config.toml
hidden_size = 192
n_experts = 80
d_expert = 64
router_score = "softmax"
routed_scale = 2.5
init_std_router = 0.00724
lr_router = 0.00111
vocab_size = 2048
norm = "rmsnorm"
norm_eps = 1e-05
tie_word_embeddings = false
optimizer = "adamw"
beta1 = 0.9
beta2 = 0.98
Below are experts of layer 7 (counted from 0) of a mixture-of-experts language model. Rows are named router (the router's row for the expert), gate (a neuron's input weights, with its number), up (a neuron's input weights, with its number) and show model dimensions 0-191. Each number is 128 + 24 x the weight over its row's rms, rounded and kept within 0 to 255. Numbers have three digits each.
Before each expert's rows: a language model's description of what the expert responds to. This comes from a sample of Wikipedia text that the model never trained on.

# expert 50
It responds to: Mid-word fragments, symbols. Second pieces after a short word start (qu-ant-ity, qu-ad-rant, ad-ded, op-timizing) plus odd symbols like quotes, ½, †, #.
router:108114110120092141158092142137145145120157172136120080107094113137145127117161124106124137093147130101108131124141148097134137141154177127070115159109151172152084088139171087108143159156119101122125089100135110129118155112145148096136123118089158110162130118108139169094092123122129148112077143124145099122157119159141103130111124111145120115144142126125147153122129118109120186104115143119112164126096147121155138153152153123151121140118065091147109141096140130103130139157175123158106140101178151129126131132104112091157064077115124130111099136135103097101146138079090116129
gate3:135161119146144131111140073149111113158130153117061152122100085142135163129104119140150117110089106139119129125097130144112122113155120118153163103150111120099149130149081135103136084102114154151145159169167106127137108125116090091144132143090126110151135108095133134100144150141108137101094158125168164118156118094078069112108173186105096135122137112172147093112112172121104140105171123147104146169175116122124135137119086149100063150110134123126108113152143125105149160119104112117121166144132123161136112153097118126113138101143132141136135162128121122102139112102121159148
up3:092153118145142147129147158139145093098109143132118137094149130124127170117118128086107106110107142141132141150114133132139061156150116110150161127136099146121123130134095122090152093136137144138157114128120129090155173142138100119160136114073145105164142117148093171124129124117122153105101150160142152159162116160145124164134146098124116115140102107083101156115136110158126150133120055163141179112158108125148105131115103132140145151166091115171112096119160117156171118105119103101146143152128140160136124170092097146140103100164172116092133115133181140107111112159109170123

# expert 47
It responds to: Conjunctions and mid-word pieces. Coordinating and, &, or and commas joining names or list items, as in Arundel and Elgin; also inner pieces like agric-ult-ural.
router:131077135088126114110165124090145116158109111149155174124096150157124119115117133126080118133167126123102123104142099161129141122108138114120161087110139095093138153082161120129146107152148141143123144162109122143132142131127137146116145151175119107112164126136101104160125150121124110095113132130127152150115137093106117113118114108098121109146086159138141140093118161086127049091133129146120121108117137123121127152140122122095135096094144141161184124159079161105113140122119089106112113114151166142125157126101135170090125116166167112131155095130150159150091154052163144117
gate2:158122081128158126115102129120109072127142125125133136129115130121079070164138130130125106126120156139139099172121125149130156159131161097125154118112129102115092173136121127146175118145155146078137126130136178157118109140115127137143147113106116132150181135179109157133106145080105131140116147123110174130113148108163112109136134139143165093108168111126159145100088154132209115156127099171134137128102113121167120134108099154174161129154152116076123118122143110140103086118113145135132127149125140111159121126139123113140090141130127097151138153129114147074096113123060137124
up2:146130073146114096136086140140165115109157106110130125108125070111054114144149127134146136155160142124143157153088128131149144153130152104124100101129080118142101150139123108149132164157120123123115138111156123107119122117130137175117127132117132112113120104155120134122141115079089130183122100093122137112125139144138115122094128127137145094106141099145151115131119133133118130153100134144114218137077104138108148093098160191138166093111137125122142073101112063130116114137147130084179111133145120126089102122123126142163112136130124157108123165142147115147105123149078116131

# expert 53
It responds to: Biography lead formatting. Tokens in biography openings and dates: year endings after born 19, commas, dashes, is a, and nationality or job words like politician, football.
router:117106090146126141098111144094120135125095135114147128145150134113133107136137141153104108134090143141088163119164107127135151117139086144152072126105182138147154086129140134139164110103119099165126158128168140095124153095098118143127123145129124132076137126118117121080136116125123121089127122125127131078125086100133162116151150167117112149158144190157108111140119131150130094140128080128118136111136170114139107125110092182109151118109148106152126087127101084149125133104142167136131098067104107155149100131149150153078154111139160084115125136103136151155178114164155098150
gate0:116126160158103126104118131154142138122138167133127118145106135193148107131084118159138180111156118114144106105082127086156120133134140121137167113192138154161090126184114139128134093121124101139092169072120135130129127094119082101142125144124124110136160128108157159108134159146134124123134157096153118121142114145156095126150159131132087122118148108149084140147139116133101113130083156116114121136133180136125131212116100148109114113145151108075082147145104112115113167123124166117144115120134128158147150135104151141168136080143152145151095157142104108128140140147129143094
up0:134097121100158089149109142106156115121056112131112166101148148116153151136155133148107133149092115108140154166082149116131114163135115120149107126131135091126096153116122136127133104120158113106129142103161132095095143159166119119087137114132118107135162080141169131115111132087107096130085113110178176141141135131133128139104163140115120133180143102146132119142130095109136139152149104135135116139131143172124134066111148138079116151092088132144159078112116140146137106094144086104124136166167161131160113106144142129121100132104094123140103120080108120135120133137157184172

# expert 29
It responds to: Articles and prepositions. Function words the, in, a, from, between, during starting a noun phrase after of, in or at, as in professor at the.
router:109132115159127123128087184117172096111153101108119149104145108097126170153169128159119156164114134118155123146142139145171139148102099113164102097114128140125123154107096137139109141131149092112111133159144159103109096094105113120131137139131114172122120083129138148123115133136116159136127151112198120143110130116139079139100118139094148131155136144170092104122183128134157120125145124110123091134119175196120143152114133134106121146128096147126111125093090148104118163106142180113109095120200123142126119124149092116130167131137152123179139142161156104142162147150168122118
gate13:163084134115129119112139126168165131125108125101131110086126141153145128093124123102142132105127146138145105123103156104142141119121122144109160159157122157112116140134107103126151105089138137107083147147069133140112128123137129151078107134104108172140122113113121113125134110124116132089145141148135113077108136112140128131132085174142138111131164155088117131125145134088073164118118155123136123096127129095162122190144111108109102161130081103178150137208136134103134067127129133136126166103093108127150127107101125070153125131137138130100104182133125116099082091138088128112
up13:113107119085110101129171140161127137116073116124174126026140120144159135071125131140087104093137127138145120136082167121142135099126104118101158141174133150118130139118102139125108117107135144100124122144076156113121122188134155107081121131122134137135122112131094143139121125116101122127149157165144137106121133103098130147129103144135139119146140109119090138171169125092134116128109177121116106124167138109143104143128100114091109182160116142150113141163153149116107099150150133106118193133106067119120149102113104131120164145115121107130101142133136121114103105161120089134

# expert 60
It responds to: Consonant pieces in names. Middle consonant pieces of Slavic, Indian and other foreign names plus the word as, such as Izla-k-ar, Nila-k-anta, Kova-č-ević, -ism.
router:128130147094167107067133142161122162178130162123107162133114178139127146160122118135106116158126138146130133105143116154127103143146115121186178155109117118096144118105127137098105107077091130136117130120147143130130116122154137133132159127132125104123153139115101114165103128110130136107122075133136152159111153106158128124142152149108101116158111143090136083155092127141123109120144147100151081133152148166096127127108118097134108143165168166135149101164130114143089184130124145102089076095116111146139114187139144171134129090129123122170110068103129096105133138125167155127
gate0:162106094121132125134127131143181149111152145079125129138153152130177141134128107188181087104101099053149141114147166171110115137165079104143148114139082145120145161102120135073123157151099140088142161180136171151097152151109082116149138144139137137140149110148116131165115147138141131107158095088164116127114136129125114107147119161122133127110164146114078138130127116079131169115137146140099118139103159135137144127100148148152135121175111126107135110119166130097126154111124118135119111121068134148129127114129155115140133101148147146160122158135141124157142155094131135134
up0:119145114098175101168158126123115168195105121082119126130120133146115127141148119117110157107112134110140132118095139135158106087120090109125134141104128129125127146100107104133119109134115175161134165120146141132110100130153137139177135141102076134083132133131129131097106159153148178105116136125131137156056141153125084106080164183135104138125120121114133142142110156057127151092164127110149114111114169132082115145137121166127102145092148115133129131138129160133109163110081119152131119178114106103127135165145121136092114115180141126121139108147123110159151133089110140162

# expert 43
It responds to: Name-initial pieces. First piece of a capitalized proper name after a space, usually person names in lists or prose, such as Har-old, Cor-ré, Mor-rison.
router:105143122115105176100130156116140121144126133107176060117160155154132133108160100136160161153160185108134158059097109144144110161123119171137142151134105142122132129131145144106094173148094169130120154115131166132131133134104102100119167139124134133125170139130138169151151164135140157132133090129142163166089141116136129132128077154179130134077129147157151147111173140138127127134081112091125175128109083152109123149109153173087132097121129148097104131123128140111141166094127186107127131117134134120129119151116129129149124112121118140155121124104166134100161121142116113109
gate1:126123114156114138177168156102125129111180121116129095138123121118131121102150129143147108146085104109126137152176110131143133152170152142134119115099128126178091118089165116115142128135133094161114129164129100110141127126154157088127110112112104107119145099131137126141134105125155121085126132107095124146131108099129132139128091139109142113117085130172153078117142168081131146125135097163148107178139114106102121126154115156137110104140152128148124134095142133143139129164149121112125176094120122122110096082160159095184087161152066111121134096117111119079148142169104105193
up1:156092151108097131131109135155123127127046120147151122125146065122142127139071137163115164082150114132125077144103156106158119126076102093133135114113148125121094157108123132167143133110152159134178150122130122083125124123111117144107118094162159125167084140132136146142148139128109128144109188148148128127120129125108162113115139166100134141101141097109158141152114111096103117109133180116141145104087147125090113161135108127117122120152133107120137097135160212090135130140135142130127108139144142119094157140089136100134094101140138092129125117106156143168100132108128137096

# expert 54
It responds to: Of, ordinals, verb endings. The word of, possessives his/their, ordinals first, third, Best, and -ing/-ed/-st endings before an article, such as large-st, finish-ed.
router:129176149134107093142122159128101164157176131144122137125183141109157128170091124142143147146066067111131113132142139121096116117131090144127140136111117099135118103085119120140077142098115103165133115125134168127114114113154140128120116126162144125125136121146130132146123111133124141089136087170118183119142096141142118129105163076093130100107112148123181139161135148114119147135086125120093085121102148111093135125116100137118134153125106191131156121086109159110115111129089087142133094135116153106124117126175139102100125116085135098153104107119097153136163087126178125116
gate5:139150121105094113135138072123190125167121156138111127169123133120124139133112118151127118129128132116141139138137108141134138152114178106083129135113090132171165138112092124139112081149146127132098129094155101146114125073053125110131153114111122130154124147118162130120118122138153121131135134130122099124066130126127095146125111128115121158132115097139136115158176183127112132099148120123138141134100151122094113097115152101170096105160073126145127142124089111079157121146213123148142165111174127135099154158085073091140118110101124135152114145120135136128151128127102137103
up5:145129129111118105113138133158154109120163131145132129142130123105128100124141132143120151107102138085099103141099145095104114130102169132086106133109127111167119109118131064135086144161114130130161103136129118150115126129082136112117118116124112106144161137086208149120182129121159157168123155124139154116143135117122101120157155143163131164079150105162142112153126122092133080155073078103099127117113104148096126135121137119155130124129169129135155150115127152112131099090135130146133133151141171151165136095099128069164112117130132085135164144079157178164122154123138154128

# expert 57
It responds to: Scores and name letters. Score pieces like 1–1, 2–0, pipes and decimal points in numeric tables, plus a letter after F or Q in names, e.g. Fujairah, Quito.
router:082130136122110157178115145121120167148143128139143150128109083148130136089099143108137125124146146155172125096096156123122125123134102110124085138105145181147072120133145153114127146123147095147183104110140143175072125120132126141110114161103110149104100118105120162132123144140128152145111131180130147075141146122124159159115085122161118103098119136138138130127161129087119158125112145118095123144127141107121131137156094093157148095156121132113102110133187179131177114133141175150148154116128130102152097122090175138132136142133170116120082139102100137144092090091095132137
gate2:174118144123131134121121108102145122115139128150155151183139143121130133124150116137134158146052112103098104141152138145139126142139167124165155121144098122096112122172114104139130107125114137089126145172130166101121127090120073155105110093115085152136140118098110077130130172126097147154146142118075130136169160158120118064140176116121120158124141128160137136157137182107131144120152121152122119100123128116139135105154139147119096132152173101123149137115153087144083143129100129111090040171126140128126110148122131114138124100128153147150112129123096141089135151111092137120
up2:124140159161107161172109148126121150132200158143184122144088097129164166131116125158095113140109108121164153137132173104184148121121106126150096140156145162126119135137152137168120137164125129119128157111132112146095138089155107122117099185100132160129116110140142156131142129101174160131119105113165111131116125130092120122094128117128160112105119154131156147167118087125106140141145138101096134112146143122143114111111187120141132120130115151128095092086143145136133128127080137173120148125115089106113173110128154131108123134128045102129092105134119112109091153136164142108

# expert 36
It responds to: Starts of foreign names. Opening capitalized pieces of foreign personal, place and club names in tables and lists, such as Fa-yetteville, Me-xico, van O-oijen, Š-ub-ićevac.
router:111143107068112164092149144128156169129116157084160085095161141181127137108155106126169116130159169127113149090098145158182110171128101183110133136132135177109131115156155115114118165186092164105112121116138146125116132147125120117094165114121123153138170139150104148143116163149143141118134133149126152137104127092165135135125099116183136131086130127135132136117174152117100126134076141117109137120114121123135103146138123160112119133139158150107089124128112102114144126081139166135133157128132156124146152161092096167145130115095110100117115085149170135102137107106125110139
gate0:135147092126130152095105158122093123134134154103154110108112103086092114160100144107142096132165134147086120084122162116170146109165120150143117172158165116155157078092178127077106132153125132120132129131119153111152069100151109070122098105142108154141160129155110141136097083127114171077091088108117128113141150136151107155118137108095130131134107142169137147104134107091096095153141161125117119123136150150106110151114138139159100144115101098136105137135126130167119122102114150107123124115130143131103136124134124138102131112141089094124120075189126114090102116116123154145
up0:123151140111131096124153126108107151134154128188156112109129097127136112108190134147085142118130098113130146151132158127118107149161110135109120121122129095114088098110140092151108150160082143148077147165147123131170120118153106145131090104131142113162105120144153119144127139138128148153106128116131126127126117173148153133116108084127152096120143193143144139143113129141172134139150156140108122193135148128145119092115174137153137155141108134167155126119073140209094117132085116109121101117125142114133109149129148151155111151180139111125149097087147111115140071121111150169

# expert 16
It responds to: Capital initial letters. Single capital letter starting a word at line or table-cell starts, in names, US states and coordinates, e.g. K-ansas, M-ajor, N/W.
router:088143117176116162120140136096099138117156134115171061111138126109151167095162106126165116127154168119139127085147113117164152124170128159124103150092116175148153133098165161110085147148050168156110102152149157105126140104120114136117148159086140133128134122106106188160117123157123142126142094170116144162088107124130113136142084163136124176132115151126147127130166147133131118098104132137144145152098085122118113127129140145097136119144122157122106107094143141117108174127136158136143135093107127127130118142166112101143099105118152103142115115088123106109142144147106100143
gate6:149174119158153152109125114142122152135136152114134148143152158116123171134113131155118148133135125157159096150147094112137137178156111103085146116147110157127093112116166148153126133122130138116117147114121104139111141066132136149128097122125160139106198141148172136092089131105094083169105145181127119140158134148147126144132184124120120153131123131137137105133117158172151111132144118108151139167110138099155127110159130080158108133171161143134163101102157099131101120086144119103104117125138139148118073156142137137128066141142163108131133101149161105113140118107135191095
up6:106149127154155101135119141099147116093134134131127160074156114153108136132171133102140128149142129135102116120117129193170103124137106177125112112110088129110131124111133101121135133140130131103113144135113107095119103100115107068116108101148174158126190129123129151131171147111112114147088141159129145138119143155171112121134181101128132134122094111131141130093132143154162063135145121093181098118122121100138127125147135088143141152132116081150153192123140093107119129143087134103130151137152176155113142113147153106143168161117091123098102109150161110155165140137111087140

# expert 15
It responds to: Taxobox colons, function words. Colons after Species, Genus or Subfamily in taxonomy infoboxes, plus common words such as the, who, in, and LaTeX backslashes or dollar signs.
router:155067120120131138157141161105144126091090142141155094162139113156181144128137129146113139124167116121127117142146139127100125180160143125086110156195159134119104095145125111106102149090137170125095122131139122100164102145128084137115124095148078163105108142147152119125157112110153112121126140102110112093115149109184128136154112153152141118138080125126149100100157108153140100115149124169127106144156131131132104121159111141125155131149144129124087157110152122102131131117091135095115096108119164115097088163145162129129073118151115182105119105124113114089107092136158162134
gate1:093121068152162173145131150091116154125134142145141114113106177170148185107141126138113123145127129150127193105128120117101140130152175099114155154169111176144139118174125162111165143138114149133158148106134178136137160155099120091115124200115065173136101114169114107120120148128158141116133146114126125119069105132114162130114142125137129136144126162104138113118175134136112121077107134146141124131151118133162143134187127163108121105100125115125093139105141120117133110104133123091114118122115135123098120130113106130121067146146125168118143159117134105144098106124138147131
up1:109126161139100148143160111123121157113094157144101102143155097159159102139098124135095166105091105123146114116149113139144148159123138171108134080132148139124161116117117137178166123118127129157124126162138130122108107088135146081162119100108121095165137141122136134131152149108110144161106123118114110118145154097144141101119128171146099155104129098094109161139126128120159106173140144123141137125144199136144099120097136113113129150151148126112151181162120156184145144121125127133133131171139148091140167146095130164137177135130067076126161106105146154090111098169108097113

# expert 21
It responds to: Mid-word on, in, ed. Inner or final pieces like on in Anonymous, ed in died and remained, and un, ic, plus in, of, and in ordinary prose.
router:165112144153141112128114124158099118130095173115081121139122177160120104138119134104100142102119063114125123185164143139168180110087153158092104149138133114100118121164143145130131136122122121146047119105150134128127133139088164138106131124133150097093115122149109128113116122095113143135147087137106122165128170134159097135116142167159117166093149100121122101120104168123105151094152123136154113158112148143123121132109124122096089126091144118101127145130122086102097158126148128132112124117166116147146147137099107104140112103147128132145104125172173137093128103077105178104
gate6:107138157108099138148139135125118150126143138101158096159123093141101136101120114159180172126103115098147115116147158164119128108186146170152100115154165156164095150135160150091122109155097119129147128151145114137153104085103135090146127117094157122116122104123167182107130108128137168139111108125133123101138130099115109143127091131139082110132169078141111157144154110122142138129140099116113105135129111118106188124122154139135112147166133139167094149117135172097122098160110148155132114077146134135157096118064146084144131134111138126096134145110116177111110158125109138085
up6:063142132128136164137169123106120101103111089084139149148105107066106104170099134170160131108083118138126115114109118109137109092165161120108110154130177166166110160146105142104119161165123156121159162139149142127123120109111112113157117112118167160106120107161096143137132086110145134107106107126101127129139121129077150119138109170129111087124126120128072129151183076162115131128143120090154140131158146160167132108158146105081115127114129136128108137162122178127134118149111136146110142100117134162144105082110143117131134112123149108137155144143081136146101155144128127141

# expert 59
It responds to: Final letters in names. Closing letters of word pieces after consonants, often final t in names like Clermon-t, Larchmon-t, cer-t-ified, and accented letters like á, è.
router:106128143123149119109102167134142093108153099103168117135106174100109082133115130097169111137170131155078110131137139066118104173148096114125134168152139089123158137115143163135122132079155119106158158117092120152138150126126158106112147132147111094152135127139109087134177166145128119110162134126154115134140140133084132122138121121099142162130086097111135118144096088158103082144146058129103116146132095127112142140099138096140166123116123105115095114145163164157143128168113130115163124103120131125105131079192153113107149135121117113130153175138134147159135123136142131146
gate2:100118090146111201136154123039111126136161097121107109111144110121106138123105097161141163134117141123133111094161150147092130132151118128085083153122094137137140169124130150101101104117134131146115158111114146135148162125143120143094094143150131125145152136102143134190146113137108100140112155113150093102091119138125143099119112115132166150147146150149100143126149132131114114127130137134112141118118129152137140156139093138177105104152108128148124111126161107149138120087129065100099118203175121146122145104137116138126122149112146092123104166163107124116087081118134166175
up2:109129122147195115158130101098151169182131128144140124137116161115122112144110144135092156153157118098120141178144132152141114100132143123143136161119172143099098136123077140090111124137083119151128129131149159137143182101157096100132120126166161121169140098125157117084139158085141133112129154151110114143125124158145128131155084114113101085188149168101112116109129131121145177098162144114102122106103111106169099116163106113088120156148119132148133105123150138143124125147130135095093132128129098121142130132123120136162107128135111133166125120164131059113117098110084085106

# expert 56
It responds to: Personal names and nationalities. Common first names (John, James, George) and name pieces or demonym endings (Elise, Erich, Philippine, Sergiy), often in foreign names.
router:124107143107138091081127107131138136099096119083109116139137168125130129116116132113113143099126145157139165146137101147113119140084160132119144131124129118071188125156114112111131139099136171109143114124129152141110104147134115115099138134132104137146124146148069114126112158135169094152134130115136147137140141121183133102159141139114106144126160087114139129116149096148106100148110130130123143118150145129089128129097167084105151102086144097128155176175121086147153154078158116082142114176118149171142156127101122166104133120102086067100147106162136177153099147125155144145
gate2:119123138116089122143127120111123103126144117149094111152151100100101183139136114160163159126116130120188093136138122123108133119083134117152155124102151146128141129095109164159155087144109150141136159098123147082138135111149140119102122170134124164139120115121111168144128117123152106172121129109127167068107166128162117147099127125136142079105142098095132153120104110096123121136133148146146180146150114142140100129133149128099129114124136104138095134164113141112149087139121169104113119132083126074143091173159124142113081169099086123142115120092174112078104109164150101162
up2:151134130121151107110103116128172124097148150107145138137127113125108129111151125100115142148134125140131153130142108129118072154136109120110124164119144118124127124154120155139137141124095139099167135102107146120168118128143079128148093158095104123208114144139119120093101165191102120093116120091136144139107134161122135125140116158084113092122092143147124142117126103138111131129085090124097200152145099108140123127076149147164126165142114142114071125121159150143134081110143118116093156125102151169113108113177127115129110154121106107069130146144129155198143092103126121120

# expert 35
It responds to: Name-final syllables. Last syllables of foreign place and personal names, like Missou-la, Portu-gue-se, Deportiv-o, and endings such as -ia, -ić, -ville, -burg.
router:096128143118167130086131095112133167158091149121107131115142185158127136170128123093123105137127116137135090110158123159162119168124106162158159142121162145094160144139119129157149135132133115133082120152142104112094087135164152136108149109144108138154187116135079107101136140141099107139100120178118099116132171106169103126108123093144129131093172121090137098119081125145104135136099130138142094140136159166110079160107137133086092135096145110133103155147099084158126128096138137120121086127099123117157143149156122168086111125113129105155134107146130128083116118110121145103
gate2:105133133155120140101111143141124084152126134079164142105125124132146126119119129103136115093128114126134117123137149125117105130145166121102127109100130123162134100117103158111118170081166097112139137168145121157126124114135130139155114072058159152154162086086158174122129131135161113170176091117133105092135101130087130093096106112113137144116174106136167129147105111119130143116140126141116155112117141109159112162073106110146161120105130131168091117110128180107086130099138164154150128107105123129151113114159129062122113124089159089148126149123130149122148146167131126085
up2:102108133111102078149122144151097128161156128103111134144113130126110102126109129128141122148191122119125111088123115072126176119096111121158131104109127160166105138133110129120110132090148104105141106134128127184128174092131151098155168100120142093130162098121142143106116110121142129160163095150183111169088155148173153089093111136143132116141104139115131095148136148153124153131143122108097115111101135132091129158090162078133153123132140126155107103133137181173103136098117144153146111140113097140130141113138175082146115151127096095112129159107123120138170141143158167098

# expert 9
It responds to: Infinitive to, word pieces. The word to, especially in "An Act to" and "dating back to", plus not, even, would, and pieces like al, ol, g.
router:174128155117101102112085136169093095128150127151069141139120120092122139109119148121121127166060100147120101116150112071115120088102148085122098112133134113123129142114111137141144120156165162132126155100119130133102136119113151136091134101132143143131139130123117106169147128163090128101148108100130121158138143147090125095102155089128126096131083107172102124155135179144136112123107127158127139156151115102142172105150137141107181157092162158122116114160139138134166115150158130125160170121118142107081130115149090109154093143131139130160157170099167160137162144152144140122
gate1:157167129136106107134114145153135113125136067110133140162123145109129149165169114182109153143134157116132128142096152125163173095081109154102159133124148103142120105148131093152124108115086150140079133123140157164111174095093146137127130153148167094129138151148121129095107110132175099128134115116173141159068156106106151108124126162140123134083106116153091079130142126124137154129113111148140113111090132086117140120098126138150112121159135196160136147122174142103104106123133121130153137117147141151096155119138136106080126155096164130137163137141131162102108165151107149121
up1:105112145153120140105136160122132138083123107131139096123156157114109174133164118121127108146129107126111118143149161169105106132157124138106110124133123128146142108103114147129098078171119184098155064110133149101192151144096161099103125120188105098195127127122107128125101087111159100112116152147118169131105148123158129134115130136118150153131120123130128126139163120164092146128119117131111141102111140120119128102114188095145088127145114157128126176153075134108135094143138133111150146130147127146125132155106117101105139100079112107136155126117148176086153125189122112164

# expert 4
It responds to: Possessive apostrophes, word endings. Possessive apostrophe after nouns and names, plus mid-word suffix pieces such as -tic, -ment, -ric, e.g. collector's, Safin's, Polí-tic-o.
router:122168153115099150049102154152130104138129079123163155144142135118111135149094098163162110139107130140134113143142099135153117157134134128169155117154099101104136127102109095145136114119133113126147141163143142094134133128171135147138167124124125085139154121180141109154151120141140128142157088101120149169101170100124139081141124126131146153147092109115119124154123123153179104147123133160148122145140144133145131105114137165156115158161152109142121084137161120145126127166098097139135082155119162149093094137194135109129144105104099085119101107094115179105114164120167147139
gate0:111095120150082160110141170144093168164151157112106106114154168110149099105100120120113129141182163153136143124174091145105116099121111104152115150100126139146112146135149098142100103104127142132129107113144134106157120139132118143131100072115124158143117126155126127133116136102098098102095121153158141131110108141135134131122171148097142127112109107071134105128123111123110105092115127108138148131122107140111123125149071135105118137127107163113135105074125173126094173096135082128170158089141103186103131162132127089117126156137134145131085104110139125141153085127145148049
up0:152143132126136089091128098166203120127133131102144127139156139153133142129141135141088107106092146164076110108135138125132182100120111128111123126129142122084121149180081090122134151135119144102131128090125108158099139155103125129100157157118111121125134153109159128096130139139117112206188134119155114153127138109135091125084116168123102136134136106119092110116087079114151135100148118150177151134147106113122100088102154101120123102108140158133122120156180084134140133153136127137100111133085119149125147100132102090135104130157146090099141156121111152141115143131096157100

# expert 27
It responds to: Infobox list punctuation. Line breaks, list hyphens and first pieces of infobox lines, e.g. taxonomy ranks (Kingdom, Class), coordinate prime marks, Length values, table separators.
router:168105141082147135133130145111076120102115139102144088175162109130130117160120125142153120073170079147122111089133083134122143170133100093110111151147146148123092122161143131163144133105098140131196127101139125111124116084148116155111122158126138144158118123089105129115134077112105098120115165151102101115109103130151107137153127150120120145166122120088135122102142121111127126132175071133123159108130156145128123112125099135142136117145151131157164122100175138128116136131166150145125106134125109114083094189122108116134147141123142138142182129143156100121146107138191139082
gate0:132114127148130138138114104078097165167097129117122128114143126172117107094121105098154133111180116141152132073099087147118112131110133111111097108137125182148131112150103138127084159088079140079146126068126128134103108097087092093112103126133130130139121127128121142128166148133164134126086118121129101145071120114169091117113146146132122103148115143109110129118125136113100089158118134115148093086162139137134098128131128108124128142123117157085096134112161134112126165132137100132121141090151120129149092151110067145158112127148124185126168152134155128080114141102159122081
up0:138086110125103157158087120121120155124126159112127122117110135134158133133130148132137141136095103143158083144141118125118154156111129115140119126057138145153127140132148096160156154137109099135127133139085102124123172122129152124164103115151095177163138141129140169150092141156152134098094111154124106142207086118078148118129126122110124146150143138137120167113092082137097146136121105137120085122149172181112163123130150138188109125114139137115137119113097127091151102090130141108097138139161116070159130148143128133151080160169113158163125097121127120110163099108124111124

# expert 38
It responds to: Section headers, degree words. Closing == of section headings (Career==, Education ==), the article a, words like most, more, very, and mid-word pieces like on-go-ing.
router:135121171119136122151159116078100118162122145140104119126135120132147177156095128152161139156136143090147105131130114144116144146127089112134147084127113122156115134113146165170128109074127078186111111130142084145112145135128169151157114097154154138067139152133159158128105118097109119107132095115170112095131127125141086093099160123107146135147095139114104114170092119122123146083114118081156138157120167163106100158190090118107139133102128108125134156130123129110124178148129105147155092130109117130095106117151134124132154111117154149138084125112131119166156128162123156103
gate0:143119120168118125103129147165121068134145112096129120153139117118139122121130098133117122157168137108121129133129076134091123123109132117151161098132065116123151103110124136096096155115115077121163160107084120132102147121116131122138175133135106097136119136129106147175144192069114128097154143105156148182095151112112126128138156106142132130138117126137122107104135147139191117128159140139095127126175126128092124087126135098149079041159115127115129092170179127112136136141121128124150138109187131161123129133121103144141125104114145122151123138115157130135165132095154127144
up0:131142129078149146119099128114096115175109141153104089164114154126165117120085125150144110089155128129105167162161091100126145101132142094119124093106101124113110097147112093117097142103114136149136120122096134110184143123144139146160114121147163131136164112119111151180156148093135141134102115093126134148115101138101099101119157134084117157133119149147114152123137128117151132101190144157091139166142161139163126127148140133172092122174155106126154113094172160146105084096103095136121166147098155134143137120119128129133089103117152175125126163125143111169113156102151161118

# expert 30
It responds to: Re- and -ur- pieces. Pieces re and ur, usually right after a re, ir or s prefix, such as ir-re-gularities, sub-s-ur-face, Re-presentatives, per-form-ed, suff-ic-ient.
router:164132150116082138134119139165162127138103112132181157156093118120113128104157135170148123111140111133101123157121109087128157113143120122108100098132121116080076116117130154102146180123153078081115149120129137170093134121130159126131165095108156090157110146085164108126147125091138143105132142113091110110138135110151132180146093096165164124126148086178116127120093122125145102120139123156106131118151100111149126132142155112140174124140132124107141099105153106160110147162162075147159142074144098143137145098096108118157122096137161117104123145110129171141137150111120148151
gate4:179115150136126147110126168154152105121122104135114088143140121144122117157106077093081146126110197074121171134103164112143093077119121144123120115106095127167138141111160116127115105081129141120089121157184160132095148145167116150132138127147123109118095136115138110132164130103138122163111121120155173114104184128128131111107132127141165113131130131114152165125182155113158116119106114129090129141102121124147139152113134087137154122129084127118127095099155118096096138133100115143116079155103132151143101110145099162143119096080154131106155126110171148090151110119150121144
up4:134125154162114118138116120151131093151130139119088113145102108105113103115128129107157105124156148156093139122109147112124118125120111092092098139119088105165110134118136159109137118086128102110119101105161133155133130172150132127105164099149129112095076131125142124135101125103170152160097101172075126107106161151135116125105128110170121143163070152159135119127171094104144084160107142136082176120143084140141098092126144126122172147106095132101118139125119098095157157133102118135146086153143156169120119112144116139154168077110116173117135143072154144142112128103120120144

# expert 32
It responds to: Census and table connectors. Prepositions and pipes inside demographic statistics and results tables, e.g. "living with them", "from 18 to 24", "Land:", "gain from".
router:148151120151159130118160140083119133118124123147171153081140088102160149103135129105161153092109121126119113102088126120109133100145153138169118135086125166175089096160119109111130152114150171136123124195160159114147117081152162189128089110121136145136109127110126107188125164111087099150141113134117116117132127132127115173141115148116179149139127116125129111148138123159088155120114106107110091129132135072127115131150121128159110125146097105120138172114134126141125104150106145141132147078143134106151130094143116107149099129150155158102114143163118170146120173123088126169
gate1:123129098174129122147143128075112125113110114114152138130182116115112122122106110149142150110115167141109121121109152142146125174115085177137137161134080168119122082150173156146135129104127124137109145138131159131097132099143071134113123129125105151125153168136109139177171127115075100149114109150104164138129148094189117119121144104149154100136150154140162167096140107099098099111123173113114124155162144115132103120133166135113117145152097168115119166167163071124113116113112126136169135128115156142086119094134135145121135144136105126104110106171099159110146161096128151135
up1:122131139135118091105142111129160108130111097087139156119156124113104144112137141163140179114129107115152130132127147170143121124105144152163126133146130101132121108100154075131121130059119098139131132140123172116128131097130097154118110096136115093085105117117174129171159121110128110149131092118157118116145157123168108150129173082147100139082129180126122151144165080124073112126092153137158138132138109135138098129143140126166192109140144096106083124155095129151097128095098136125138133110114144144115116124130160126126178192127121146142126137133151135107148123134127205141

# expert 48
It responds to: W-pieces and -ical/-ard. Late word pieces like w, -ard, -ical, -wood, plus coordinate byte-order marks, such as Stil-w-ell, Subtrop-ical, stand-ard, down, back.
router:121109131142114103075140089137144093109107071143090116146122159143173121103132115127119142148115145137117125148126172104121097126081085080075134163100130081120111130142129122167128076115155189119110126087102102110144114143156125122101140157162153095103148136157162093132154116138162112112127132157120159104123072121134155091131160114161129118127131125123136134176140162122124124117120122149111135125114127175151114161100141066138108077154112116104126143104147119147137140123125110124129102144108131138093173122142148080146097144121161127091132159132146130160123145164133096117
gate1:143117125143134127129149132134123117150130155155125142109132126140099124114136087099132168146157112130125160146134154093150123125096147116132142186150085101110137116117133154150114108138118127032072135107131134111115180139134110153128133184148115111138143153126138147094074160139096158093140127098177177132149135143152116129143121149143125190130117141174130138131134110167145140099145098139114108113105105083111122096118102116141100146132116161100146101118100124133157146086147169099141127128133151131102119119145105136128112110143120187117117127158201143108128095106119099165
up1:118175177162100136125178135156159118113126162174145151136114163076105119154140115140126125133079146107077122148157176150142135122124155095147165187120129114175138138158150178135123124161149117150126149125139124108114167130143076097147121138165125115131160148140114116168143120148192106101117157133116103130122137118137129148119095137133128133120162169084070129115116120126116128107160148118143150169127096128126127133113129117117122107119114118117127129149127118161102122107094142113144109181098134121151134122149161150112086076137135143136104097108122115093105159098122101181